From a checkpoint of a small mixture-of-experts model trained on Wikipedia.
Experts: 64 SwiGLU neurons an expert, 4 picks a token, a sigmoid router.
Training: a variant of Adam for the experts, 907M tokens, 2961 steps.
Below are experts of layer 7 (counted from 0) of a mixture-of-experts language model. Rows are named router (the router's row for the expert) and show model dimensions 0-255. Each number is 128 + 24 x the weight over its row's rms, rounded and kept within 0 to 255.
Before each expert's rows: "comes after" lists some tokens at least twice as common just before its tokens as in all text. This comes from a sample of Wikipedia text that the model never trained on. Tokens count by the router's weight.

# expert 43
comes after: " ", "–", "201", "200", " New", " ("
router [143 127 111 117  87 154 123 133 105 103 138 114 136 107  81 126 159 118 123 128 163 123 142 132 146 167 158 108 124 127 149 134 139 113 124 112 127 156 139 146 150 135 168 117 166 140 124 114 139 142 142 120 133 120 122 108 101 125 129 115 126 129 128 135 118 135 114 138  91 120 109 113 130 123 118 132 137 193 149 113 103  87 129 132 131 134 138 154 106 140 136 106 123 141 133 135 182 111 123  78 133 150 110 121 111 115 121 115 161 195 110 126  95  98 163 184 144  94  60 129 101 140 146 122  97 128 103 137 136 121 101 134  82 139 104  95  86 130 147 168 159 139 167  73 130 159 147  96 147  94  95  67 116 167 160  96 129 123  98 111 151 114 168 100 149  94 125 112 115 134 128  86 157 125 112 142  91 117 145 134 109 133 130 149  95 121 114 142 139 122 148 112 150 120 128 138 131 117 132 125 108 169 115 121 104  98 116 121 133 130 146 110 170 113  94  92 130 135  88 124  99 179 174 147 149 132 132  60 158 142 106 169 177 185 127 155 101 125 138 117 109  97  88 131 151 144 151 144 102 139 139 105 123 103 152 190]

# expert 62
comes after: " the", " was", " to", " is", " had", " a"
router [144 120 143 104  95 119 143 111 111 123 123  96 133 103  76 188 154 103  90 154 137 107 101 133 144 142 133 171 154 126 151 129 171 136 142 114 119 144 113 132 158  94 155 116 127 129  94  99 113 135 142 102 141 138 155 153 127 160 163  92 113 141 150 172 110  92 153 109  89 109 106 105 126 140 109 157 140 150 150 151 109 131 127 122 117 113 122 139  73 130 107  99 145 153 135 103 183 116 104 103  76 141 120 121 115 157  69 124 156 119 143 140 115 136  80 138 133  99 134 129 139 150 153 114 148 110  96 120 153  98 111 136  97 145  96 110  82 109 113 157 124 139 128 130 109 151 135 117 121 103 176 128  77 148 201 123 136 101 133  96 118 117 126 160 131  99 135 129 115 105 110 141 147 133 158 156 106 123 106 155 112 143 119 141 117 115  98 141 130 161 171 109 106 127 137 118 121 123 130 166 114 139  97 132  91 100  99 123 133 130 113 102 143 136 108  84 126 144 106 104  70 129 172 139 120 165 150  74 146 132 137 123 136 211  77 121 136 145 130  76 126  99 114 132 136 139 141 150 113 135 110 181 130 103 139 137]

# expert 84
comes after: " the", " a", " The", "The", " High", "'s"
router [110 100 144 151 105 177  89  90 107  70 147 119 156 112 119 118 152 128 129 116 132 104 125 141 128 157 141 153 141 120 128 128 210 126 134 136 171 139 151 119 126 163 102 129 153 111 137 121 133 133 175 106 124 122 154 109 140 138 116 109 112  93 122 152 105 127 153  80  81  98 120  89 117 132 146 117 136 167 148 105 108 122 121 119 138 102 127 156 113 118 139 125 116 156 111 151 178  98 127 101 151 127 184 162 114 128  80 148 134 145 155  94  84 128 126 141 121  84  89 114 144 141 146 122 136 138 108 110 104  99 108 132 113 106 133  99  84 120 120 143 166 145 163 115 121 137 117  96 105 113 136 106 135 143 168 138 154  69 129 171 145 126 158 146 178 117 130 104 124 123 130 124 102 127 141 162  79 102 131 167 137 152 134 140 150 110  94 138 143 133 126 119 119 139 143 105  66 130 147 175 143 133 113 126 115 117  87 107 137 176 138 122 147 123 107 142 126 131  50 147  91 135 167 132 150 124 116  86 156 114 138 155 132 171 113 129 132 113 144 106 131 157  63 150 108 129 160 120  95 120 142 159 150 119 129 139]

# expert 45
comes after: ".", ".\n\n", " end", " due", " years", "==\n"
router [168 130 147 133  83 107 118 126 121  75 138  93 116 141  88 151 175 115 158 108 128 131 153 118 121 143 176 160 134 143 156 147 144 132 114 128 105 128 140 129 160 141  99 119 132 131 140 110 112 137 161 139 128 135 145 136 104 125 120 141 133 118 128 132  90 101 106 108 115 129  91 113  84 133 102 161 123 160 137 111 121 121  84 125 162 104 149 131 102 146 119 151 140 145 151 131 171  88 128 125 163 145 135 109 112 143 123 109 124 147 131 149 106 104 121 111 172 100 134 169  91 130 179 140 114  88 124 125 128 120 107 142 120 106  95 124  93 119 111 126 147 134  96 129 136 160 118  86 130  81 119 111  87 130 165  65 136 139 133 129 113 121 139 139 164  96 138 129 101 118 135 167 106 163 140 168  97 118 151 178  94 124 154 125 133 134  72 144 133 132 187 128 127 149 127 113 125 139 113 132 110 133 109 190 108 114  76 129 128 128 127 125 153 103 115  80  98 133  85 142 137 130 163 111 115 161 136  82 170 105 108 140 115 192 155 150 134 127 162 100 100 106  93 118 115 129 175 143 105 113 107  93 121  73 154 175]

# expert 22
comes after: "-", " |", ",", " by", ":", " and"
router [157 121 139 140  65 163 133 115 148  79 114 139 146 118 141 120 169 124 129 121 127 128 151 145 132 166 128 118 147 141 122 124 156 108 133 111 118 118 143 127 140 128 156  73 169 146 128  92 115 158 134 116 131 120 135 143 122  98 121 120  95 112 135 110 123 104 110  86 102 109 140 124 107 130 113 126 152 138 147 100 109 134  94 115 125  92 155 138  73 161 127 135 145 125 149 191 178 158 130  92 160 147 137 165 108 134 133 132 141 158 130 122  85  85 103 162  90  98 117 147 125 161 123 115 113  87 105 147 105 114 103 148 123 138 129 108  63  95 117 179 154  98 115 127 119 118 131  75 132 102 112 123  94 156 119 127 148 105 121 114 127 137 139 116 143 126 144 101 122 157 151 128 134  98 115 147  95  98 151 126  81 137 123 140 161 150  87 138 140 128 108 123 107 159 139 140 132 113 168 149 127 170 159 161  70 115  75 140 159 135 102  75 177  85 108 112 111 135  81 117 106 129 117 138 152 151 135  96 139 130 111 121 166 182 128 105 125 135 144 100 177 130 110 122 139 122 130 166  77 103 128 122 134 127 109 174]

# expert 51
comes after: " of", " with", ".", " on", " in", " to"
router [118 150 135 141  33 132 121 106 139 153 147 134 124 172  67 174 179 142 136 116  87 137 137 121 111 165 148 172 149 159 137 119 157 111 137 117 128 132 118 147 169 147 112  75 145 144 116 121 133 161 121 106 151 111 165 123 135 162 113 125  71 102 123 140 109  79 121 109  98 128 106 121 143 121 137 126 150 151 126 146 147 115 130 131 150  98 154 132 106 123 102 102 145 128 138 142 158 127 119 144 128 128 127 176 115 163  97 135 130 149 136  92 101 135 119 140 119  97 134 120 137 119 146 124 122 104 146 138 102  88  77 154 102 119  92  97  98 103 125 127 187 111 133 124 109 143 122 115 117  83 112 139 140 129 190 112 124  94 113 147 140 110 126 109 171 112 130 112 143 131 107 127 117  95 130 144 122  86 140 147 102 141 151 143 142 119 114 136 141 120 129  96 125 168 121 118 114 137 115 122 118 169 137 123 108 114 131  90 169 153 134  87 140  62 103 100 118 123  91  98 128 106 165 100 170 137 139  62 156 122 107 151 123 169 146  98 112 143 170 109 160 113  88 142 136 115 153 100 148 128 131 119  91 100 159 108]

# expert 4
comes after: " of", " the", ".", " a", " one", " The"
router [128  99 150 140  46 146 160 100 147 133 150  98 118 142 111 108 190  66 109 135 124 146 137 128 112 153 128 117 153 127 131 166 145 115 113 105 148 157 126 122 144 140 119  95 137 115 130 128 152 129 155 127 108 129 152 136 146 140 136  90 111 124 141 139 106 111 138  98 138 105  97  68  94 171 116 146 126 160 143 140 105 129 142 116 166 134 154 123  76 122 126  79 111 112 171 102 190 103 123 117 118 136 119 174  99 145  98 117 153 117 153 102 107 120 117 168 108 120 116 118 125 134 135 113 123 103 151 106 141 123 127 118 121 108 112 130  70 119 110 101 121 139 100 141 132 127 135 126 134 132 127 127  98 127 149 129 118 127 122 134 149 103 147 141 117  77 131 122 146 135 115 113 134 125 118 209 144  96 132 155 123  87 112 153 143 146 104 139 153 110 136 124  96 123 120 145  75 100 156 131 125 159 166 146  80 116 138 123 125 149 110 106 169 116  95  81  96 130 106  82  86 146 134 138 142 154 146  84 135 123 118 160 150 189 121 118 105 163 145  78 108 112  59 123 122 128 143 123 153 126 179 145 116  97 147 140]

# expert 117
comes after: "\n", " |\n", ")\n", "-", ".\n\n", " was"
router [164 142 131 127 113 122 105 116 149  97 141 115 104 124 104  83 166 112 124 126 103 124 161 133 136 144 125 146 137 124 132 138 153 120 128  97 114 147 188 137 161 120 120  87 163 157  94  80 148 166 143 117 133 133 150 142 128 134 110 119 148 114 133 150 102 127 109 110 113 120  92 115  98 142 133 135 128 154 113 109 143 112 115 137 121 125 161 141  80 199 103 117 133 139 176 152 187 145 109 125 138 164 143 147  89 162 108 112 100 160 123 148 126 118 128 128 135 108 110 109 122 169 118 128 118  91  82 119 143 103 130 108 109 124 119 105 118  98 110 155 144 100 139 169 140 163 134 107 119 133 133 110 106 137 115  96 115  93 108 138 116  87 154 126 126  93 126  98  96  94 125 124 103 120 139 145  98  95  99 166 137 159 122 140 139 116  69 172  98  99 131 105  87 152 110 158  96 152 154 120 117 141 135 128 125 107 105 104 122 143 153  39 149 139 139 124 134 143  70 130 147 121 101 117 119 143 122  91 145 127 137 174 140 204 126 146 110 114 140 102 155 105 107 128  79 122 144  97 147  87 117 118 138  78 154 143]

# expert 13
comes after: " to", " the", " and", " a", "'s", " an"
router [127 127 175 108  88 168 145 106 116  69 138 101 144 114 103 149 162 131  92 154  97 119 113 117 145 152 132 142 122 135 123 158 130 129 113 128 153 129 138 154 133 135 134 133 167 131 107 115 168 172 121 142 118 151 135 139  93 128 109 111  84 128 128  90  86 119 129 108 114 127  94 111 124 125  94 149 125 175 184 119 130 153 128  93 120  77 137 131 104 149 130 140 121 128 124 131 172 151 146 121 117 118 118 164 101  99 100 130 135 164 160 124 127 133 133 163 155  94  91 142 125 141 139 121 100 112 113 146  89 104 103 112 108 149 115 121  99 126 145 160 161  99 133 117 149 152 140 102  95 116 125 118 116 164 212 142 115 104 111 143 135 133 135 106 149 115 153 126 147 139 116 140 113 161  93 155  90 116 132 124 116 140 114 135 137 103  75 169 103  80 158 130 130 134 135 128 124 147 127 136 149 146 149 110  87 122 121  89 124 141 144  88 133 114  92 106 172 139  89 118  84 143 118 167 153 150 127  88 178 137 140 132 109 199 149 119 133 130 125  75  88 100 144  96 126 116 151 105 132  80 131 120 127  87 148 180]

# expert 16
comes after: " the", "==", " a", " The", "'s", "==="
router [159 121 152 114  77 109 136 103 144 115 150 117 135 144 102 145 140 119 138 140 109 114 102 134 149 165 121 144 141 118 158 163 160 150 123  91 108 150 142 134 171 148 128 111 162 129 132  78 112 130 157  74 140 135 170 113 101 111 120 112 101 109 106 126 108  87 127 100  89 123  88 118 128  90 139 103 142 110 139 104 122 131 110 143 130 120 178 172 134 133  99 119  95 127 123 135 176 124 107  88 120 161 143 148  91 133  75 106 118 123 168 151 141 108 156 148 122  96 117 125 134 148 142 133 122  85 131 183 154 134 134 104  96 116 106 125  90  71 125 129 121  96 150 134 109 143 143  72 118  81 104 115 139 137 155 116 138 129 145 133 128 111 118 126 149 111 127 115 170 127 140 106 123  98 164 170 111 121 153 127 119 130  93 147 111 126 110 143 128 120 132 110 112 170 146 146 107 135 144 121 178 145 118 137  87 117 128 103 129 130 125  98 162 120 108  89 136 110  85  98 145 133 117 119 169 132 102 116 142 115 107 168 148 201 132 113 117 120 161  88 112 111  67 134 131 110 157 142 110 167 112  77  81  84 163 146]

# expert 19
comes after: " ", " (", " $", " on", "On", " On"
router [127 103 152 135  86 129 113  92 143 108 160 135 144 109  77 133 181 118 138 107 142 146 143 145 102 127 151 128 153 133 130 148 154 111 107 135 123 168 112 129 139 151 127  66 135 151 101 122 113 142 140 165 105  92 144 116 132 137 121 123 110 143 115 147 125 116 119 103 131 125 109 106 138 110 116 126 135 168 171 139 100 112  93  95 174  85 149 145 126 136 124  90 119 118 156 108 207  87 155 124 146 136 110 138 146 160  73 129 125 163 136  94 110  94 129 148  99 115 101 105 156 167 135 121 100 115  98 117 129 150 118  89  99 123  96 109 101 111  99 147 144 151 105 131 142 169  95  89 128 110 140 135 131 133 171 145  94 103 150 116 156  98 120 160 143 105 138 104 139 123 142 110 122  91 134 171  98 111 104 159 118 129  94 133 127 123 126 162 143 117 147 109 110 122 148 124 122 133 124 145 102 197 179 163 127 110 154 117 148 161 131 112 143 132 142 110 122 156  93 137  91 157 123 125 134 158 103  50 145 115 103 166 171 170 111 107 136 148 140 107  94 115 119 147 137 135 134 145 111 132 128 126 123  67 157 171]

# expert 8
comes after: " ", " |", "0", "–", " —", " ("
router [143  90 150 131 103 139 136  97 107  64 156 106 112 134 138 107 163 112 144  99 100 118 141 119 120 150 124 140 141 141 124 128 155 118 108  98 118 151 124 148 141 158 158 138 130 119 117 119 132 141 174  94 112 110 157 145 123 117 122 117 131 151 122 190  92 104  84  90 116 101 128 120 115 122 104 160 153 157 157 124 115 116  91 100 128  82 123 131  72 108 131 107 139 124 110 109 208 121 124 127 118 162 131 145 122 186  94 108 165 147 151 130 125 112 144 147 118 119  85 133 136 146 173 125 132 123 137 125 108 119 106 102 111 133 120 130  96 116 127 123 148 140 116 147 124 180  97 110 104 123 130 114 129 154 170 168 120 140 131 132 102 106 132 115 109  81  99  96 160 120 109 105 127 109 154 130  96  92 145 138 110  90 130 147 127 105  74 104 126  92 146 134 137 154 140 137 155 143 123 136 141 166 102 131  75 102 103  93 124 132 132  79 152 126  80 103 107 146 106 152 111 124 168 139 126 145 144 124 159 136 128 128 138 213 101 175 154 124 125 154 136 127 112 129 128 135 195 175 113 112 117 133 116  99 156 161]

# expert 9
comes after: " the", " of", ":", " B", " in", "B"
router [162 122 149 129 103 141 175 130 141  69 148 114 144 163 113 138 143 102  96 126 128 129 147 130 105 135 122 135 162 151 141 157 155  92 110 116 120 139 144 124 144 129 123 103 119 155 116 104 139 121 152 118 114 128 142 136 108 143 125  87 100 121 159 140 141  94 153 110 112 130 130  67 144 111 108 131 161 138 133 134 130 107 129  67 148  68 127 141  80 126 131 100 124 120 151 160 195 123 136 133 144 154 108 139 138 157 118 143 139 148 139 103 118 133 166 100 127 132  98 119 143 158 152 136 172 107 128 134 135 100  84 139 161 139  89 113 113  98 113 136 132 118 134 102 135 146 118  86  99  98 108 103  98 106 117  86 124  97 109 146 128 107 138 143 168 110 117 112 134 124 141 101 128 102 125 170 130 102 109 145 106 126 117 134 154 114  90 142 133 140 146  96 105 120 151 158 127 110 141 155 155 150  98 132  61 119 104 109 130 132 120 119 177  94 152 123 116 143  61 144  70 134 151 156 114 157 125  82 153 101 116 108 155 182 126 124 110 147 143 132 122  76  82 133 152 106 192 129 124 146 132  96 135  94 143 195]

# expert 80
comes after: " ", "–", ".", ":", " +", " −"
router [112 136 114 151  69 121 139  92  99 118 141 112 155 132  94 117 181 140 116 122 146 136 135 139 143 150 136 122 119 141 130 151 152 126 100 107 138 160 130 135 157 128 120  89 160 134 140 137 122 130 153 146 133 105 129 119 121 145 118  98  90 150  96 127  84 112 104  76 117 139  72 107 122 129  89 148 167 160 143 112 117  92 105 126 133  86 130 149 119 126 160  87 131 140 145 144 238 111 144 121 140 154 123 155 116 148 109 107 135 144 172 111 108  88 115 115 145 128  65  99 123 148 139 141 131 137 117 148 110 119 115 120 115 129 102 127  65 113 110 168 122 157 126 118 133 171  96 130  62 117 131 118 117 133 165 111 130 126 108 127 124  92 138  94 143  79 122  95 176 106 124 122 137 117 125 165 100 130 162 151 120 129 122 113  93 124  85 149 136 142 142 115 117 147 135 105  96 138 151 150 139 185 105 131 104 120 124 140 174 164 111 110 169  87 113  98 127 118  90 164 132 141 129  99 158 145 127 119 136 118 105 148 156 179 135 111 118 139 175 103 120 130 124 139 127 126 131 132 114  97 138 143 138  99 158 175]

# expert 52
comes after: " the", " his", " of", " a", "'s", " as"
router [142 105 152 128  82 145 183  89 124  67 145 130 128 136 103 142 160  76 137  89 119 117 120 157 149 136 136 138 157 118 141 106 151  97  80  84 151 133 126 127 157 135 109 108 132 111 132 127 145 126 154 124 128  82 161 142 124 169 130 131 129 147 104 116  98 101 130  97 129 106 111 128 115 123 142 117 123 145 140 120 129 124 112 127 121  93 122 126 136 152 109 146 148 129 161 136 175 121 141 106 135 111 121 148 117 152  66 130 104 142 163 125  96 141 100 153 133  83 113 152 118 140 146 147 107 135 100 175 107 112 111 141 102 134  87 122  95 109 146 104 160 132 125  99 139 121 130  96 145 123 103 102 116 137 149  92  96 120 117 150 127  92 147 128 162 127 107 162 138 137 158 140 160 110 139 139  81  91 132 151 109 146 126 163 114 148  81 149 134 128 108 112 123 131 119 116 145 102 148 161 132 175  67 143 103 124 118 101 132 119 113  99 155 122 113 126 148 156  83 120  96 142 124 139 151 173 112  54 184 143 100 123 159 193 174 125 108 122 159 113 123 137  62 109 136 112 150 103 118 118 133 153 151 121 178 163]

# expert 1
comes after: " was", " he", " He", " and", " it", " were"
router [131 137 130 135 106 129  92 105 150  76 139 114  99 119 103 157 156 135 107  85 124 165 119  88 127 136 142 174 161 138 132 126 142 146 143  89 117 144 167 151 175 138 136 130 185 117  97 130 127 153 114 121 144 130 127 114  89 146 144 102 134 109 141 138  93  95 131 105 110 123 112 166 115 112  97 113 148 176 155 123 103 138 111 133 121 113 137 132  85 171 140 134 132 115 137 103 178  88 142  94 129 119 144 160  96 163 107 127 144 147 166 124 108 153 126 133 136 123  82 140 148 148 127 124 157 126 109 149 116 100  88 120 120 146 103 147 111 124  95 137 132 142 118 135 151 139 135  89 127  78 101 127 120 149 170 101 135 121 134 133 141 119 112 131 152  62 103 138 129 128 121 133  72 142 144 186 120  95 110 182 132 147 109 140 154 111  93 143 138 128 143 110 119 145 116 113 108 112 109 133 141 155 113 109 113  82 110 121 135 140 139 104 164  97 153 101 147 121  54 109 144 136 158  99 131 132 125  89 175 112  96 164 172 189 142 126  99 129 171  91 134 128 146 124 122 121 125 131 103 128 122  99 158  88 106 191]

# expert 26
comes after: ",", " |", ".", " his", " where", " American"
router [131 112 141 144 102 138 121 100 130  90 143 125 132 132  97 117 198 155 128  91 127 135 132 146 150 133 165 132 128 146 157 115 168 128 136 115 133 134 119 153 113 163 122 111 143 151 132  79 123 171 145 115 121 137 181 128 171 122 103 130 102 113 101 155 125 145 111  90 105 111  97 130 123 122 106 143 113 146 157 121 118 122 113 106 112  69 120 143  95 126 140 137 153 122 141 139 193 123 129 105 139 173  95 102 114 145  71 109  98 158 156 143 106 113  91 164 114 112  73 120 126 140 139 115 126 115 135 116  94 103 125 127 134 123  80 126  54 103 143 115 160 152 152 126 112 143 102 108 124 112 110 108 112 151 169  89  96 126 131 124 126  92 117 123 154 100 103 117 120 112 135  98 136 158 164 164 102 127 119 133 127 149 112 136 144 143 111 164 135 131  92 109 105 147 127 144 124 126 147 164 137 169  94 141  79 101 100 134 145 155 120  68 151 132 135  92 162  96  90 160 122 108 137 120 139 158 149 138 129 109 155 168 119 172  93 154 110 114 136  97 156 145 107 144 100 141 163 174 110 111 110 100  96 114 116 177]

# expert 49
comes after: " ", " G", " number", " List", " with", " all"
router [107  91 125 158  87 130 130 100 138 102 141  77 133 101 128 110 159  99 113 142 135 149 131 135 120 158 138 144 144 128 157 106 148 134 125 130 122 167 115 154 118 165 150 122 173 123 150 112 148 172 137 154  80 131 144 131 159 131 143 120 109 120 167 151 114  96 133  78 130  95 120 110 129 120 117 150 122 150 134 130 130 121  87 110 154  99 127 126  87 151 105  81 118 123 178 108 197  80 138 150 136 125 108 153 123 169  93 121 128 125 161 118 120 140 146 146  97 104  84 143 144 171 134 144  97 119 102 135 135 138 136 143 107 122 116 116  71 146 116 112 166 141 108 139 128 158 128 116 137 110 116 120 146 124 138 140  99 128 118 161 119  96 156 148 116 114 134  83 118  95  79 118 136 115  91 151 111 123 168 170 115 112 103 173 108 138 128 158 162 119 159  93  94 145 120 126 116 111 174 161 122 152 170 139 121  83 117 133 104 169 105  78 185 118 117 102 118 169  97 130 102 119 166 122 129 106 145  96 148 112 124 147 157 182 115 105 110 174 121 100 113 127  83 148 149 119 126 110 137  87 126 129 111  97 134 139]

# expert 100
comes after: " the", " a", " The", "The", " this", " an"
router [146  82 128 118  95 148 116  89 120  59 155 107 166 127  73 115 159 134 108 132 109 113 159 170 134 142 143 112 153 161 143 139 187 112 123 121 160 148 118 128 129 134 108 101 157  94 138  75 147 146 136 131 123 116 151 127 149 144  99 138 109  95 114 117 124 113 123  80 110 132  76 109 131 127 105 119 138 154 146 105 117 124 150 129 146 123 150 140  90 112 145 156 129 154 136 155 165 120 115  93 145 126 152 186  92 149  82  98 137 173 156 132 108 117 128 177 126  68 129 108 154 130 155 123 121 123 117 147 149  85 114 144 125 167 106 136  99 118 128 176 162 142 134 105 121 125 142  91  74 105 101 113 110 122 170 117 103 117 109 153 133 120 139 127 140  98 132 121 157 147 133 132 125 141 119 160  88  97 122 138 136 134 136 162 157 128  82 152 130 106 114 151 127 126 150 115 108 131 120 160 136 134 134 138 102 104 108  94 128 152 116  92 126 120 113 124 154 128  80 108  90 124 149 144 153 142 132  38 169 168 120 163 110 173 137 127  95 100 123 134 145 159  93 132 117 125 138 124 113 103 106 143 133  88 140 135]

# expert 18
comes after: " |", ";", "|", ":", "born", " /"
router [132 160 118 107  75 161 138 104 124  76 141 133 124 137  97 109 178 158 142 126 123 126 164 155 120 119 140 175 131 135 139 146 163 127 117 112 112 141 125 125 159 131 136 118 164 134 121  83 140 159 137 133 115 100 154 138 126 106 125 100  76 120 138 155 128 114 151  66 118 105  74 112 125 100 174 142 134 136 129 137 134 142 114 156 130  94 132 134  99 109 143 141 113 108 159 136 222 121 141 128 111 109 139 129 101 146 104 128 121 160 140 120 103  81 103 152 143 108 102 148 131 125 145 146 133  94 111 142 107 133  93 137 118 125  98 110  37 104 128 111 167 129 125 106 113 145 121  86 110 127 111 152 107 141 204 109 126 126 124 146 148 120 126 132 157  80 145 114 153 105 159 147 138 130 140 169 125 116 146 128 137 131 145 148 133 123  60 127 155 118 140 102 123 145 148 140  99 138 109 142  88 152 138 134  89 122 125  99 128 151 124  74 160 110 121 100 140 143  70 129 123 135 143 113 154 144 153  93 152 124 131 165 151 168 119 126 116 157 159  70 147 122  90 126 118 118 130 119 113 106 129 128 111  92 161 140]

# expert 122
comes after: " ", "%", "\"", ")", "6", "0"
router [132 156 115 121  90 115 125 123 104 100 127  98 118 123 117 163 151 118 142 127 153 107 147 172 134 133 160 154 160 139 148 132 147 148 118 133 128 142 119 153 131 135 141 110 159 151 164  90 149 156 158 130 111 126 133 112 151 156 134  86 132  97 146 138  63 108 121 109 111  76  97 101 140 116 116 136 131 158 149 156 106 108 104 137 118 113 117 116 118 145 102 152 124 151 158 142 225 125 112 140 118 169 155 152  98 115 105 110 126 146 140 117 114  80 146 133 148  83  82 156 102 125 149 153 127  75 135 143 124 120 126 112 145 128  86 148  70 136 107 127 159 147  94  90 113 154 132 104 105 106 133 111  91 122 138 132 108 125  95 160 123  99 139 125 142  90 130 136 125  91 113 142 121 124 154 136 109 107 104 136 137 142 110 150 162 152  94 116 137 102 120  79  86 135 174 130 121 116 161 138 158 190 114 143 129  81 118 133 171 122 113  69 134 135 122 114 134 152  74 102 138 118 134 106 116 154  90  94 121 139 100 152 141 200 139 137 133 143 140 129 140 128 117 155 157 175 132 100 110 164 146 123 111 129 130 142]

# expert 42
comes after: "|", " |", ",", " in", " January", " November"
router [114 145 157 105  91 145 131 107 132  62 119 118 130 138 103 151 162 140 128 119 119  93 120 127 105 158 164 148 126 134 110 122 165 138 115 123  86 150 152 119 113 145 130  90 151 134 123 114 136 124 132 143 108  92 122 140 127 127 127 119  99 111 136 152 138 133 162  96  97 100  83 106 115 123 118 150 150 150 160  73 127 126 120 163 112  98 156 138 107 176 136 136  97 170 124 121 195 131 137  99 137 153 145 131  98 130 118 127 117 147 172 117 101 118 126 165 128 115 120 139 119 159 133 157 137  84 138 124 141  94 113  86 111 140 114 102  99 116 140 137 148 126 116 123 129 180 166 124 130 120 132 117 103 145 198  98 135 101 117 125 157  89 119 134 128 115 131 118 109 122 125 161 119 170 150 152 124 105 110 107 129 115 116 145 152  94 128 150 162 135 142  99 134 157 148 117 113 156 145 144 103 174 110 167 109  76 116 100 131 128 110  99 202 108 100 111 131 144  44 126 120 145 151 112 152 152 156  71 136 121 133 169 112 187 173 116 114 127 169 100 143 141  96 106 105 132 126 128 127 113 144 137 118  88 132 167]

# expert 54
comes after: " a", " the", " and", " with", " an", " The"
router [118 128 140 146  91 142 133  98 124 115 165 138 145 134 100 112 147 111 148 114 124 124 156 141 134 178 159 131 153 105 137 116 165 139  87 119 124 141 120 143 155 134 130  81 158 109 126  71 147 151 148  73 108 131 160 106 113 124  98 106  99 126 112  96 120 116 116  98 108 110  93 118 124 106 155 138 118 166 165 138 109 144 108 135 145 119 125 111 106 120 156 101 108 109 146 153 171 124 139 120  98 168 143 135  86 136  72 132 127 161 132 121 101 120 137 104 110  86  69  93 125 174 152 152 146 112 105 139 115 100  97 127 131 165 110 105  77 146 126 173 151  88 151 154 137 145 110 114 142  86 138 140 119  91 146 124 126 127 156 126 140  82 155 152 156  91 141  80 158 136 142 119 136 113 157 172 109 125 143 130  76 100 116 124 144 126 100 160 137 114 118 116 107 178 143 109 110 122 162 125 129 151 131 131 114 110 106 118 132 136 128 114 162 102 123 128 160 138  99 110 103 115  98 134 113 142 164  84 132 143 134 161  99 186 125 123 136 120 147 105  97 127  42 158 113 101 187 131 126 133 127 156 120 114 152 140]

# expert 95
comes after: " ", ".", " (", "^{", ":", "°"
router [147 128 129 164  23 113 106 109 145 106 127 135 150 168  89 108 182 134 134  96 125 166 146 160 122 155 124 146 117 151 125 149 127 147 137 129 129 152 135 123 119 147 124 117 159 125 103 101 118 138 129 112 145 119 171 107  81 175 125 117  97  98  94 139  90 132 101  78  90 131 112 134 113 123  81 120 126 172 156 133 145 116 118 121 133 112 139 123 117 153 125 127 126 153 130 111 180 148 143 127 101 142 139 132 114 194 125 114 157 123 133 101 122 120 140 132 144  76 109 113 146 124 150 138 140 122 100 133  84  92  94 126 140 154  93 120  60 113 116 152 136 137 139 110 112 146 111 114 113 121 127 128 133 108 149 131 112 149 134 107 131 109 155 100 154 108 137 105 105 140 157 146 106 103  99 141 102 129 140 158 108 129 131 125 152 144 139 151 115 132 105 121 112 130  97 118 143 117 150 181 131 174 138 130 124  95 112 106 140 120 122  76 117 115  99 140 147 131  84 135 116 175 129 144 116 164  98  72 122  93 143 170 158 201 109 126 135 148 140 108 116 110  81 155 142  99 170 141 133 145 148 141 112  82 106 166]

# expert 25
comes after: " |", ":", " St", ";", "aged", " T"
router [157 157 177 160  62 118 138 142 131  81 145 122 130 129 110 123 131 102 110 113 124 128 142 157  94 133 136 159 156  87 158 160 170 132 106 133 118 144 161 111 121 137 112  72 159 141 123  95 129 103 120 120 113  99 124 129 110 139 140 137  84 120 145 156 115 109 119 116 119  84 119  72 108 137 143 136 139 148 115 112 158 142 106 153 160 107 123 128  85 155 136 107 133 145 139 108 172 147 156 115 145 140 158 153 120 180 117 142 161 147 121 111 117 120 137 136 128 129  78 119 133 133 144 138 149 114 122 122 124 121 110  91 158 142 115 101  81 136 129 123 158 107 121 121  94 147  96  81 145 145 136 129  97 116 149 110 138 139 125 148 138 134 135 128 147  85 138 134 188 108 128 109 122 114 137 143  81 114 143 106 135 102 122 155 148 124 102 129 159 120 111 113  82 155 122 133 139 105 117 126  65 174 137 145 101 100  94  71 138 122 147 138 128 104 166 119 110 123  52 135 108 156 142 153 124 134 132  64 173  93 144 148 161 194 148 118 101 136 143 109 163 115  99 130 120  95 146 125  89 122 176 142 109 117 139 151]

# expert 97
comes after: " was", " to", " were", " be", " been", "–"
router [144 117 141 119  80 116 134 103 120  92 161 108 139 130  93 130 137 107 110 103 132 167 154 128 111 136 126 128 109 135 148 147 131 117  96 110 123 152 128 147 143 114 136  94 154 135 133  99 119 163 170  98 130 116 133 125 106 130 127 130  90 104 126 135  98 140 114 105 145 105 125 130 122 140  91 115 136 195 135 119 143 141 101 135 132  75 154 153  98 147 163 115 130 142  83 139 213 118 160 141 135 123 119 169 130 135 124 103 146 137 131 113 126  84 132 128 147 112 100 150 134 145 144  94 108 116  98 145  95 103 119 110  95 139 104 120 103 124 138 158 177 138 125 116 114 106 147 104 114  99 139 103 120 101 171 137 144 122 103 164  93 147 133 139 144  92 117 102 183 113 104 121 133 130 139 160  78 139 138 134 142 144  99 123 116 122  91 174 107 111 122  88 117 138 141 142 143 130 123 150 159 125 139 139 111  99  89 106 149 174 142  71 153  69 124 121 170 129  67 134 144 155 167 162 109 147 154  84 140 128 147 170 128 186 130  88 166 106 183  98 150 137 118 119 121 119 129 155 106 103 135 120 123 109 132 186]